config = dict(
    num_hidden_layers=14,
    hidden_size=384,
    n_experts=64,
    experts_per_token=4,
    d_expert=80,
    d_shared_expert=0,
    hidden_act='swiglu',
    moe_layers=[1, 3, 5, 7, 9, 11, 13],
    router_score='softmax',
    normalize_top_k=True,
    routed_scale=1.0,
    balance_loss=0.00602,
    balance_bias=False,
    router_z_loss=0.001,
    init_std_router=0.0115,
    lr_router=0.00073,
    vocab_size=27510,
    norm='rmsnorm',
    norm_eps=1e-06,
    tie_word_embeddings=True,
    optimizer='muon_variant',
    learning_rate=0.00737,
    beta1=0.95,
    max_grad_norm=1.0,
    batch_tokens=65536,
    max_seq_len=512,
    train_tokens=389400000,
    max_steps=5942,
    dataset='wikipedia_en',
)
Below are experts of layer 9 (counted from 0) of a mixture-of-experts language model. Rows are named router (the router's row for the expert), gate (a neuron's input weights, with its number), up (a neuron's input weights, with its number) and show model dimensions 128-255. Each number is 128 + 24 x the weight over its row's rms, rounded and kept within 0 to 255. Numbers have three digits each.
Before each expert's rows: "gets" lists some tokens that make up at least twice as much of what it gets as of all text. This comes from a sample of Wikipedia text that the model never trained on. Tokens count by the router's weight.

# expert 9
gets: "\n", "==", "===", " =", " (", "===="
router:104155162107149149150148125142146095138137154128093137107122140117169114144177134134141147108127113150145180138109121152132130108147123122130158087115145107163157129138134155126135132112150148118134171169156123145108140136150158127161168144154186116108122084140145086178115136116110115129133196142099105134126112142113132162127158143121153151148112103145144138161098123142116179165128
gate0:128148154121108071136116152121146111127134107120127084113131132111133108121150147163151100122124143141124109112149130107107104141126139137111125130131123135135092131096124123155180081103122123101156130140104148126169150107095154149088136155138160086142143121136134129078090141082133106140155175094109112120125109109150127197157166089084108140181134129129136122158075175121146146081132
up0:109126115150096115135143158110127149102142100115130135151141115112124090107155105137134149107104158100135118131155126129108108122155117130129096098145118186151092152150127139153116129137142121128129099111121127139106150123124183136131145141162127086136136118204155134122107170070118084116127128150129127089161121128130115174122131123142106107132178109114112092133148123149120105112120
gate1:161121119121123127125131159127118123147150119104150106119135156079157105139154174155058152084139099132151154118059108145163147147104138176157099115082105150201137132191128139133120102150120131134078122157116130134111155084136125135126157132162141119169164082127119113137120119139140108112122077126151094127120121170163161117159078121108148136112151124125148124126146113154165110101113
up1:132132151139186134120101168125187153166148102084115126180102121128133124114141072104113105121130131142156113160085149144137133147105138155132080113107116121177102143102127162157114151134129130139161165129135121154100147126159100095125132136112169104111134174114117140156103079148144113123098074100169151091118109165149115091132146115128119161149106143143116117139135122145096148122113
gate2:140132140126127149138110143126185111135135134114147131134164134121072116118137152094163169142114146125150120114142149133119135145165125167121102080130089131164119144163122098099110073130145130127140152136107115140105109130178127118113132118090117132163109107098132130119143087122094113124111103115132134122170129142131103147108093117116147132115130098112121141080119122109124092128146
up2:103121131107171144135147100094166129124107126113164113158157153134161125139129113096132186119131104137128153142135130089109121159161168100121114115147149169128122118176155121135172098128109164169130174145121112127138104127153133133120116105131120161093125122111165156131151141179184096113167104134137132161146102122145134126151155133135163142141119125196136135168104136131153100110100
gate3:139153123103135139123120126109154119161161168115092155112111152096114120098176120141141131141114153146145152139106129134136133154150126105116159116106110111059148157129169138143099128134155156110140088112086139079181125151128106158085137120124137139097172119150162150196130160163092152099166143087163140145128142144134170110127141079142122135108074117131118148136187088190096160131117
up3:093129116095113153105120136129069139134155098149136133123106101141113118104130146168135120159132130150126123139111127120118131140135159119155174139142130152130141100126103134146118140108167115097117117109152139176137127079160128106127105141123145131160122105101114124098123122115144109163160126087123163130129155171114072157104076132112161149097116162088120151153158105129131095124115
gate4:147121109133128133108124129151148139163149132136164128139140150139162112052146103135149150153145103140125171144109097160144131149137154126133112093166120129099167148152154116079128119080126116115117091133171127110111057177113105139126121117105137146127160104126141114093081093146159093131100124139111114168120139155118120174094131126110073158112121158129158176140121101115123128116123
up4:083114136138089124113110119165168140102112139117146123156132120089165137165116118097105090121139141102084168124104120097126129114156078132113103103121136147131126138084151104137152101098121153102109072109160123128134141123146153092088089157145154150129107120112101105118121130137164163144122118073118144098149099146095157133098133128121091123107182145159141135105172127123116128158139
gate5:121147185170163163103143107159140133131139120135137201088120128137110116126146108114148120137161114119136150112115124120161154087091107147153106101135094138132088133144091175160149174180069101117106133143109107089104132086127122162158136110167114094118144094143114168139137079092111137123169119116108198141140119114099106132110126138152193123124094106126118084167122117131101130145140
up5:154160075129138127142130085146153121124114124141177116129095152135147116144145156125170130222066088136140128136086154073091116129126131109144136158132120138104153119212140134109087113079128103157107125141145103085107098173133120139154099134127174143123118082137116091084120083121118120094113159144112091134166112159107148142143098121128149086128174153125113139127096090139118108134127
gate6:129124161111171168140102097117119095144171125144117117132124143079076161084136141080087165124092122131092095113111127178113126154153126130123168078150154120176180111155162161121134091115127152123111139132122129167133126097137128088153136100095151126130125104088176129114135114156122143157132175104123152154132127144130087126116148141181103130118130118130136151121149123116167121150104
up6:168160094102148131144119068143155142096067129143161133121150199125089126131122138154146146138150175157155126128129117152112134108124140129138095103141126122076120072101126130129135136147138081122151150109119174143089176118147082123093152117120145105130141102092078091105095095148096093145091141091108112099140125149107170106121098100164134122149144123097112142136165100141103137128099

# expert 19
gets: " (", " in", ",", "born", "–", " 17"
router:121127170101130140147153163131159113141108177143104141136088126106166100119153140142136143105151123138122161173130130146108138101151150086113135102118146100118183102152115126112107147139168134122143159143160134132107151121136136101159153110114168112113161115117142104154106106146125094128142151140136095092119087157090119131147147120136167175147136122163167132177100145166103114144150
gate0:128106111114103121094110143143145103100158150145106140151161149170133105130119103183146116144125108117105151123086136101161099157128135122162119128133128107130135096143095127125130128110075150153144121105191126129131147128171153111132110104112112141115127147150157123082156111170166112108109163160144152122071140119126134094156093116122121125064143084106135131099114142102086141124095
up0:076091089116101183129154186146133126159116150166119097139163128132144105077145099111162151166095132070119125144136138114119127144096171098107140175113148107096115123119170112111139127126125132100138138120104125112090074129098149136095105097148126137136093145116166121122131084118100093093083155162127132084167141123135137156138102117139147118103139088161162131124100147070120131126153
gate1:131078100127120149119142112093149131134146139166107128112098106106134147109134129117155129104134139104172135129073101120153097129104119140122108169149162088141129128147141138099099147141139150146185127078151130098125112143165109123136149114132165106140116122098139096125163077151116127120126168176143165145113119171132095129140143117155122167107108172088164098115099092123098128123133
up1:128166129135086085127147120135156136104141164152129091155102128147111061130158127125103140108170150112119154163162109124139135152119111091151146063132113134151113109137097133103126110150140119149098115152149126164099116114110123143091175134121113159133146150124175126136132137142124133136183147124146132103129099152113104131136131074102183143104109073133094131119132099150143134136092
gate2:120119128077125160142144102085118112102103143082091151096142130100091129115132112094135105148110114130127134127136139057112092110125129139150153113110150115148164133092093139124121114117112120127128091117155133138121124113100117112136135144117098158152135128131122136111122120130123137147161150129111109124100092125168063112111119093172132114122146132119140145139138116140150172122129
up2:106086157105122151115123141133117090114098151169099146129125139124130145085125145184152154124140153155127153123117171137105113111119120102110134110117129141083144139094133132124118130162165128116167083126131181146102098100090131079143130154122095140114136157157154121114105091144190127115093130144136126120150082141118111125147138075150134099117103134136140113168118116074115136148143
gate3:131129145121145172118165141158147077127117142124108101122157171152113089115110166115167090153138130137147156099121106112138207163145171133135144107135129138154108119119135105114131177109081168132136143146129108157093141154151088119161167159139138088183089110088142115137113136113101137131167120127120157153132148140097113127102135130122123133142120118127109146122160146161134144133159
up3:116117168128119081104116124109163143107137072190097158143163145127154135111142130162118093120165127134130085146128113113131120140122118101123106135159136122103143099103129103148116147139126121170121155131154104148121171101102125112097138143131103157105137087131138103168160118139132174132090101172129118128129117115109084163110119088161106120126106140110141113081136148120170119120146
gate4:130153102120114127135108129156123121117136103102116172117138143160134136099121141171161199100153111158152063137127180143151132163134109140078105159139133090171117148095106139121112094150129131120205093141143136147130133142078161141132147150139117131110137138142152103120131113156125149077157127147156141125059153111137144113166147114120133103132133113146152159104130110142133104127131
up4:111095113138106150114128137107101138135146065137134141064126095162161121105107113139081124105077124086168114141120155130112171154097120145172127107122117095136104111159103102146131113132181120149144139185123093113122168057155112150127167143099090137116126109130114118141188137148091160131134150156099077140126101138124145051125160179117073144141133123145109130115138083109166110136115
gate5:159157132104122121160150117130141133157133148108145066124085104089125151125126165137155129143149138136130160092146141121149107135130132143118135066144123144146076095162125151125123175128071128083146106155134136142139154125139129132111130126123157115125116119116131117139123131171128126095183115124156158134172111145121130109117120101168151137126132085086139114140111154115126151113111
up5:158137122087088110170129114129109129120099169102101115117154139128125133069120121170117134137069145148124091156116154146104130132105141124099132146151115081107191115152161158105135163131153149105150123151142116126056118119159144139114077148129144141105130122138162103142156155089109185156106107101136100090075106159117140097121126092157133113146077142134161127146106115150179131164133
gate6:128103096136105138111136105121127164109154147100120114105110136189137135139107137120158144155132107132133118121117158141095147137141137157182174130090090138101139142112098136129128141154172087077073108130145172157103151070089157164125146115152096114132138129124120123125108092143106123125146131107153138101172135105120068107101127117140138140147131137119144106117145113122132180137122
up6:079123128104141142124130130092103149104115140146111109156130096135163121095076134147088116148124101136112171100132181118117116122136159128092159126121114141132080163110153108127109163146118134132136121134164144145139102115156136099160110098168155099106123134105140082088125076135167081155123106143152134099128139129066089097133147137147111164096132151102138127163110136120093147143096

# expert 47
gets: " and", " |", " or", ")", ";", "\""
router:094135124115180154129121167140146122143144168115103124095109158143145110137100150140139139092123128139104189172145140142103136097141125112108130105073157108122149128147097130119154157132141116138128163164141148114090172101140119080155171093143135123110146102096154114164103131111121073131133136155103125099122095152120152133125148141104165153134137108149125132156125118151102156146134
gate0:125092088129101149143162138133140151117141142126153113112150096146125128120136150131159107096155132174112106113111134145122101093137125146107140094111114055097116128144126118132146173135143130150092113110098131126116155099129149100165126118142158135138115112118158157147119161125152129137138128120177134127113143162152086117190151145099139123169161111156150101132101104137141129112201
up0:138117122088103123128191139157159088122096116133094144115150166119126149122138178142090127115120148172127128077139114147173084095120129171114133130077094110119168114154162161143094128174116096069162141127146087134110153188090115103130127114120153123110161122102125135107115107181139154133166140128127103109066130168174105121061130112118151139059066164119114128130101121144104147116126
gate1:095115130150148111143098163139093157150143137131165138108116138119123115139148124144140152096112115111129133149113093090059088136122138114139146118135092113143131107161159170104165136120147123140140109194149153129126106136117102096140118119119150121132110135097157134098096116127147157176128117128103095106113131152110121169141147139137122150147139134162131121114056179133165156153109
up1:113138168099134126137093090104100124124108141095097124078123147136088121094104125163121152120144111118165115123087140139117157084121139156128105126095141139166153142144113134103130085131122137122127102080124095126133127141124138151124103101132105169158128121127108134121130123126126103164094132116126160177157099148074114099152120134173096141151147132111160170122098135101131164104138
gate2:128105149101105122108095142112161098154128118143106092113096125119127110159131131169127137084167127190126142137119131130134126153169138123170154167092138137106098196131126145129155096104126150130102171149159104119117138124155120160146200152150127110147155112157172132153101137161096136108152147154148123137128137127151132122138126124135136118135110126088140149130124157117111116116169
up2:140101110131122156142104124122136135084132139136120126130141143130078122124075119143122126144169126129141163110155145097128128146072106125146123117121124138134093143101140112101139095151192140132097161139173124134113191143111127132116144145130127146104130101137099149091138117140134114135121101120125130092137108120137116112124105119228131118138154123157162092161177125142126150125139
gate3:095106149108133132139106133133135117124107133128138129091062111129110075091114112140106151146177136101151119076152131154104139125113136150153103130137109121142168140113118090108150114142100126143154159140155128108105100123123120103089132123183113117117117108114133146113099150127148130080145140096147110161114136199127140167138189102143154119127108150156126097142064101116103090143144
up3:104140170108150133196162124143115162084115165104152134141137166145150142127133126149155126143146100132118154139129146092165150127145162091119141116140136105112168112152100154164130133149096100094150121091126108127125123112123155172133104080119095132142129089111134139103128124110098100114133107123151102099136129125109129107128095095127114111103149170174091082136162130132140139140134
gate4:143102135101108127106157155134112129074172145117179095144092119142098148141161141119127126149103130137151169133125112133097121145151107098105135148136089148132137126164160132125189111152131137106108130132131125143098107150156122095119124124095154100128113113141151145134095111170121152172143120136129114149118105143124150105158133130110186159152116098120115140160125111143112090111125
up4:108140154117144132084098167176137136111118159156168108118130127141111145132104159131146142116149138139150130129096116140180123109148141098160139155119092139088145115138090127158153155124097163149132125135141170156130120133116094158145149127144179133104158160125174096096096143148162093160143143127131152183144113126089133112110146123137143127098143112103151144135109129140144167120152
gate5:112187154152136136131178106146132121109138122119137108161081108127088115172156131153086126141152140148126135137123164134146159122146106152102109119145145119124124129109091132070099142094141141102169149126121132153066123152119153127130159151118110110151107118096145127119128160138149107135143142113100110136139173120114106108087134134099092116156142144162155131156151148122119136164137
up5:151085138159111104151145096114142157154156156095167068158146127091109090167121127089138153135120178153115132138065102101110089114149122136170134105116076083108143119161141110145143156171096149154118134105095105106105110074146118114128146116081110141136088119109152143112149155124104110112097144159098134149106084131111156120100129127118124125118150133157144094134135125153141129130126
gate6:112088125083108154122131136123144114150154172091066163137140150134170140138115133070085151117108135156135115074153110110100113135147115130099111113130154125156147167114114145153123131115100141126125140120079155108143174093124144151113101135171131149121132141151166159134113140170152110181159124121109100134158128152146119133162136129131124124145122102158109102157111093149113082121149
up6:178136101124174146140137145148142106090156148157136098112114145135121097153152141162091115143140151122158112103132145125112113146161133090131171131111198077118119133112127142148123123175102162106156145144122148113134087113140118180163146126131127146123155129180118153120137115102116113129086136122112113138107109096150096153129151093113171112119155137142149090176120128091139151118124